Experts of a small language model.
Size: 11 layers, width 256, vocabulary 12385, 87.7M parameters.
Experts: 320 SwiGLU neurons an expert, a softmax router.
Training: a variant of Adam for the experts, 947M tokens.
Below are experts of layer 7 (counted from 0) of a mixture-of-experts language model. Rows are named router (the router's row for the expert), gate (a neuron's input weights, with its number), up (a neuron's input weights, with its number), down (a neuron's output weights, with its number) and show model dimensions 192-255. Each number is 128 + 24 x the weight over its row's rms, rounded and kept within 0 to 255.
After each expert's rows: a language model's description of what the expert responds to. This comes from a sample of Wikipedia text that the model never trained on.

# expert 31
router [144 144 123 141  71 132 132 143 157 110 131  79  91 124  86 127 130 131 142 159 137  85 106 167 121 171 144  98 105 117 156 185 102 106  99 122 125 136 154 139 140 124 121 152 154 144 113 127 150 135 123 130 136 171  92 176 131  92 130  90 123  85 149  94]
gate0 [110  70 126 141 137 155 123  74 121 135 103 138 159 119 112 110 106 132  92 127 115 200 143 116  86 131 108 145 177 143 140 164 109 133 109 144 107 130  76 121 165 116 128 138 117 101 133  97 121 104 136 137 153 166 133 182 171 112 167 129 161 171 125 114]
up0 [151  95 152 155 116 155 135 136 141 139 136 158 107 112 134 118  68 154 144 110 113 139 129 143 137 149 171 121 117 143 108 143 128 141 112 114 124 103 154 151 100 119 127 126 109 113 177 126 125 148 149 126 131 124 165 118 138 106 146 120 162 137 118 138]
down0 [110  98 164 137 132 103 137 105 116 146 125 146 110 135 154 138 166 135 151 110 147 165 102 120 100 101  90 142 111 160 103 114 145  97 125  99  98  68 102 147  85 133 118 158 156 121  97 158 105 134 133 132 139 120 129 129 121 107  85  83 165  79 143 149]
gate1 [141  87 106 129 127 118 122 115 182 123  97 134 150 130 166 115 106 126 118 147 121 128 100 119  96 172 125 149 121 139 133 101 126  63 112 150 160 117 151 114 110 116 127 112  92 134 171 144 119  92 106 163 151 106 105 101 111 124 153 115  67 131 130 122]
up1 [134  85 121 151 139 116 157 143 133 102 177 150 124 107 159 119  83 128 138 128  87 111 132 124  94 142 147 112 159 157 155 129 110 140 110 102 153 159 123 104 136 117 112  88  80 117 127 112 131 109 151 157 167 140 125 149 131 141 159 139 100 156  95 103]
down1 [127 130 122 105 121 145 112 137 109 171 140  98 123 134  75 109 149 139 117 123 131 132 103 151 176 129 128 118 124 130 122 121 140  77  98 123 104 175 160 132 141 153 174 125 141 146 145  85  93  96 135 122 167  78  82  85  80 109 145 154 131 133 158 154]
Track lists and titles. Starts of quoted titles in track listings and episode tables, such as | "The, Side A, and asteroid designation letters.

# expert 5
router [107 133 117  95 122 150  76 120 106 139 139  96 129 125 118 111 107 121 128 150 148  96 140 155 130 149 136 120 119 100 149 169 154 163 106 123 113  99 113 167 118 124 179 119 116 165 111  92 128 167 149 157 153  87 125  70  98 152 102  89 127 145  71 139]
gate0 [130 180 102 134 164 158 110 127 134 154 157 121 161 111 135 122 120 154 178 135 155 132 149 157  98 137  92 115 100 143 127 123 153 121 137 114 129 125 171  92 152 127 108 148 178 105 107 140 109 165 123 130 138  95 116 109 118 101 129 118 120 117 123 145]
up0 [145  88 147 102  78 112 129 131 121 109 109  85 105 127 161 138 139  87 133 139 140 131 119  78 147 115 153 107 165 121 119 122  97 129 148 158 143 149 152 159 124 144 158 121 124 161 135 173 177 102 120 138 125 144 112 153 101 153 170 135 107 155 124  70]
down0 [151 123 106 118 121 143 137 133 127 136 133 127 115 112 120  98 170 135 136 120 112 115 131 129 111 153 105  95 150 118 159 129 154 161 127 170 143 114  98 116 146 142 141 105 187 176 109  99 144 126 166 199 139 111 131 110 140  73 137 126 122 139 129 150]
gate1 [138 120 169 110  85 107 115 156 134 157 113 121 127 134 101 120 120 109 109 155 103 121 158 135 115  97 117  88 174 142 102  97 146 161 114 154 104 126 145 163 130 159 115 111 146 136 130 163 114 127 104 119 129 121 162 141  95 127 165 186 137 100 136  84]
up1 [ 96 149 110 126 103 108 178 114 143  96 114 179 152 168 158 112 134 121 110 141 128 137 121 113 117 135 117  94 121  77 154  82 102 134 150 121  93 131 116 144 162 152 163 138 132 112 129 109 204 112 133 142 199  88 103 108 151 125 138  94 141 131 162 126]
down1 [101  99 190 106 141 164 123  97 107 119 104 107 165 126 115 154 118 159 121 178 131 116 110 160 115 116 150  85 118 150 103 169 117 138 160 112 148 115  96 131 129 109 111 143 144 147 149 118 110 110  93 121 119 149 102 145 139 116  56  77 146 135 133 125]
Place and object nouns. Concrete nouns for places, buildings and people after "a" or "the", like town, ship, house, woman, plus year digits and "autobiography" pieces.

# expert 6
router [136 150 120  90 149 164 121 132 130 157 135 115 119 146 107 138 126 135 151 175 166 105 105 165 129 122 103 118 107 125 155 114 112  95 118  84 150 132 158 120 101 133 125 112 119 159 113  88 102 124 111 159 120 116 159  73 141 160  93 105 163 122 148 178]
gate0 [140 121 141  93 140 148 142 116 129  85 135 165 172 138 125 158  64 133 115 118 133 149 144 162 109 129 106 152 120 113 128 106  94  71 118  84 126 120 140 144 107 136 101 122 133 128 168 141 118 155 156 139 134 155 112 129 141 119  92 121 132  84  98 159]
up0 [108 177 135 104 102 145 139 117 130 163 117 116 105 136 154  89 127 161 158 111 114 149 142 128 117 106 179 132 107  90  94 144 155 165 116 134 102 125  94 146 107 123  90 141 163 160 159 165 106 117 141 121 106 115 103 125 106 130 136 115 143 120 131 120]
down0 [108 144 134 115 154 119 167 113 140 137 123 111 128 120 108 144 127 154 155 120 130 137 139 140 158 153 141 171 123 144 138 144  82 109 177  84 127 104 153 147 128 193 135 125 107  93 125 153 108 154 159 131  80 134 125 170 123 166  67 129 132 152 132  99]
gate1 [159 133 134  92 167 159 109 128 179 133 123 120 145 102  90 165  90 119 140 158 176 127 120 128  93 165  89 108 128 142 101 120 128 162 125 163 147 164 103 129  76 143 156 158 102 105 133 109 141 166 126  84 156 141 109 131 109 136 123 166 116 105  98 124]
up1 [141 121 119 105 130  75 144 115 138 152 148 124 171  95 161 154  91  62 117 130 160 126 129 137  59 159 135  87 139 111 137 130 170  63 141 134  90 156 154 127 112 117 153 143  94 132 103  87 133 139 119 102 143 112 101 128 136 121 147 116 134 104  86 114]
down1 [144  77 112 138 130 119 126 140 144 137  61 109 145 123  97 131 112 108 115 173 142 139 136 142 140 156 115 127 161 145 128 106 133 163 164 136 135  92 129 146 134  72  95 100 165 107 139 129 183 145 151 116 131 127 162 149 141 176 154 146 143  92 143 127]
Location descriptions. Compass and position words in place descriptions, such as north, south-west, central, "is located" in articles on towns and villages.

# expert 2
router [136 119 112  79 150 137  79 110 130 151 164 122 120 142 129 144 128 124 107 124 129  89 112 123 144 146 134 148  83 142 128 132 111 160 132 126 102 119  94 172 148 126 153 101 110 129 155 133 157 114  85 150 152 120 113  93 120 139 147 171 126 144  98 112]
gate0 [136 123 189 135 100  88 134 149 166 161 113 140 131  89 149 100 116 136 134  77 152 182 130 158 129 131 152 169 132 120  84 139 120 107 144 147 171 138 120 127  98 148  85 116 111 111 131 172 180  80 130 106 112 165 100 154 145 146 133 130  96  94 142 121]
up0 [137 143 155 124 114  94 117  90 164 121 138 133 111 118 122  60 181 133 196 127 175 105 116  32 133 107 114 173 114 156 115 125 102 171  88 131 117 133 138 127 114 112 150 133 159  91  89 122 133 143 132 117 134 122 123 148 111 111 162 122 115 149 115 146]
down0 [115 119 132 126 120 141 151 141 134 139  91 106  72 112  71 141 154 170 109 139  90  97 126 162 142 122 122 134 134 120 127 167 179 117 146 139  73  70 176  88 132 133  97 105 105 111 120 116 109 118 114 115 127 122 104 136  74 126 120 135  99 163 150 144]
gate1 [114 172 181 138  43 107 142 105 184 110 143  89 116 156 113 161 166 139 138 107 101 113  84 128 112 121 120  95 144 122 147 154 100 167 135 107 145 123 157 101 133 115 119 168 110 102 104  94 114 131 116 146  85 122 132 141 108 119 152 137 136 134 155 137]
up1 [125 140 143 133 120  78  93  99 185 133 168 135 168 125  83 141 189 146 136 118 137 119 131 126 139 132 142 110  89 112  95 155  94 161 127 134 147 175 138 139 130  81 144 163 115 104 126  98  75 145 110 162  84 151  98 128 133 131 139 154 142 125 146 133]
down1 [128 134 108 127 104 113 152 117  95 126  82 154 122  98 100 151 114 139 158 143 103 144 141 108 158 115 156 158 159 158 157 140 118 183 122 127  86 159 107 106  93 133 121  95 104  96 137 160 112 140 179 111 147 125 144 123 109 150 148 140 137 140 177 152]
Head nouns after "the". Head nouns right after "the" naming a work, award, office or body, such as film, award, name, President, Heritage.

# expert 30
router [159 185 136 169 132 145 147  72 147 122 132 129 145  93 112 128 140 130 114 142  90 143 127 137 124 174  94 121 139 119 121 153 127 141  92 152 140 135 135 113 177  82 140 106 146 126 107 138 142 108 173 126  95 162 152 116 147 101 132 144 112 103 129 166]
gate0 [107  73 100 131  99 165 122 112 133  95 135 105  80 155  96 179 153 103 127 144 132  83 149 116 100 136  77 107 100 161 101 124 104 124 117 147 126 152 147 145 141 147 126 153 143 100 110 124 155 109 116 126 120 186  87 160 109 131 114  95  87 155 116  76]
up0 [116 153 172 135 156 108 111 128 144  85 150 144 179  73 147  79 127 148 117 109 145 114 152 113  95 141 144 135 120 127 156 184 150  88 115 143 137 110 117  99 119 121 133  82 108 103 130 109 149 134 110 143 118 119 168 131 139 121 112 133 182 141 139 153]
down0 [138 110 139 120 105 115 102 108 122 133 122  92 142 113 129 113  91 110 146 103 139  82  80  84 129  71 128 154 125 134 142 160 116  92 119 123 141 139  84 115 140 161 133  97 142 108 144 116 149 145 168 126 144 123 124 118 125 204 122 121 165 109  93 122]
gate1 [107 131 130 126 124 132 155 129 183 110 113  92 167 134 134 179 107 154 120 149  88 145 121 112 129 143 135 145 105  97 149 104 119  88 160 102 105 127 136 111 108 141 114 108 144 152 160 169  84 135 108 142  87  99  65 160 140 123 113 123 106 140 168 135]
up1 [127 139 123 152 155  90 172 130 128 182 147 135 124 135 117 147  78 152 153 152 129 152 115 110 146 135 111 124 109  80 122 102 131 133 133 106 125 132 155 109 124 127 122 105 149 140 121 144 136 130 103 161  88 145 103 145 132  91 123 174 121 133 112 119]
down1 [164 159 154 131 119 117 146 106  93 153 147 149 101 101 155  98 105 102 102 107 107  92  94  93 156  71 138 132 146 111 119 127 137 106 127 130 142 115  91 154 107 129 116 120 143 111 114 131 130 130 101 138 130 132 118  57 156 154 140 137 137 122 116 136]
Opening parentheses. Opening parentheses after names, numbers or units, introducing years, abbreviations or conversions, such as "(born", "m (", "Miami (FL".

# expert 20
router [147 128 120 107 141 123 109 102  96 117 137 134 115 139 133 121 141  85 129 166 135 140 124 116 130 110 116 121 142 118 136 135 146 105 145 125 147 137 119 107 106 148 131 145 171  76 105 134 187  92 133  76 135 114 152 130  86 113 122 130 148 103  97 106]
gate0 [147 117 151  98 126 157 114 127 119 119 124 124 130 176 127 125 129 133 149 127  79 119 128 121 130 135  92 130 128 125 129 112 159 113 133 106 111 155 129 145 113 149 114 163 155 130 147 102  96 138  91 110 138 109 113 157 146  90  83  85 118 164 142 142]
up0 [122 122 129 115 114 125 150 145 142  87  87 112 161 149 145  88  64 124 120 175 130 132 154 128 119 140 125 110 120 121 137 112 134  74 115 104 104 171 136 161 114 171 167 153 161 148 179 152 127 160 102 148 198 135 141 117 131 134 146 156 130 129 144 169]
down0 [157 104 146 120 113 136 131 140 154 120 151 139  85 122 144 154 118 128 118 146 180 112 119 131 161 135 164  93 164 156 138 112 134 140 126 144  89 126 106 146 128 128 104 138 125 101 120 109 118 169 115 153  89 184 142  65  94 160 120 115 151 154 169 143]
gate1 [ 62 132 152 119 108 113 143 144 148 137  96 115 113 136 145 146 119 162  91 144 136 131 128 121 121 130 128 110 143 135 138 131 152 149 111 159 148 121 136 133 132 110 112 112 140 144 103 162 146 132 141 152 142 105 152 142 160 136 147 133  96  96 116 116]
up1 [116 135 111  96 113 138 159 139 139 134 149 152 146 147 170 141  83 112 138 154 112 120 104 161 112 126  78 117 134 144 133 123 118 139 135  89 102 130 138 172 108 137 105 129 145 158 124 141 133 107 115 135 144 114 141  96  81 149 156 161  96  88 158 147]
down1 [ 96 132 112 137 121 123 150 128 138 139 142 149 118  95 164 100 131 114  62  76 125 121 140 165 125 106 137 131 150  95 114 149 111 119 127 109 151 132 112 107 138 112 134 142 164 122 190 131  94 116 155  92 128 112 147 145 155 146 168 132 152 126 124 164]
Verbs in speech, infinitives. Verbs and pronouns after "to", "would" or "can", often in quotes, such as get, make sure, ease, keep, you.

# expert 21
router [139 125 139 145 128 149 112 153 147 118 122 125 110  90 101  97 120 102 148 133 127 171 129 112 141 141 146  90 123 122 135 122 106 134 101 158 147 181 146 145 155 147  76 154 135 140 161 161 117 106 134 106 137 155 110 163 141  84 175 140  83 132 111 110]
gate0 [146 142 127 141 128 130 161  95 109  85 126 166 174 109 163 175  97 142 162 111 138 130 149 184 127 107 133 147 135  86  94 118 138 152 102 122  96 137 156 103 176 109 135 106 121 118  97 142 101 138 132 115 109  96 152 135 134 127 127 123  95  79  90 128]
up0 [163 140 111 128 140 125  72 111 122 132 118  63 144 130 101  86 166 107 100 142 166 116  96 144 137 131 125 120 196 145 127 151  92 132 181 104 137  67 107 119 137 125 146 120 164 129 172 181 141 114 114 140 117 133 135 120 125 140 131 123 129 120  97 142]
down0 [112 132 156 109 143 133 177 180 143 111 121 180 117  93  96 126 117 160 148 120 103 131 155 128 157 128 120 164 127 130 131 132 150  79 159 143 158 142 115 100 148 137  92 158 139 193 130 141  94 155  68 126 112 157 122 115 142 124 106  92  90  72 106 121]
gate1 [ 93 183  77 138 112 112 149 130 154 178 149 167 139 122 121 111 121 144 111 145 159 116 149 110 163 145 128  89 121 149 140 116 118 149 101 181 141 129 145 153 128 155 110 133 129 129 156 119 117 133 100 115 128 126 129 163 124 107 124 160  98  82 177 122]
up1 [142 109  89 109 131 122 139 160 128 104 111 141 131 145 123 155 151 116 147 138 156 139 150 126 170 142 117 120 108 119 170 107 151 121 103 112 114 163 170 157 119 119 121 107 144 138 167  89 111 150 127 110 117 120  78 141 138 140 127 119 114 109 148 124]
down1 [103 142 164 153 155 122 123 137 114  94 146  98 110 152 106 120 148  70 145 116 109 164  89 127 165 150 148 115 135 144 116 121 115 116  93 154 117 122 146 124 157 163 114 106 143 112 104 167 137 155 146 158 169 115  98 130 156 144 157 134 149 137 131 121]
Racing team names. Capital letters opening team, car or award names in motorsport and chart tables, such as G-MS Racing, JR Motorsports, Ford Mirage.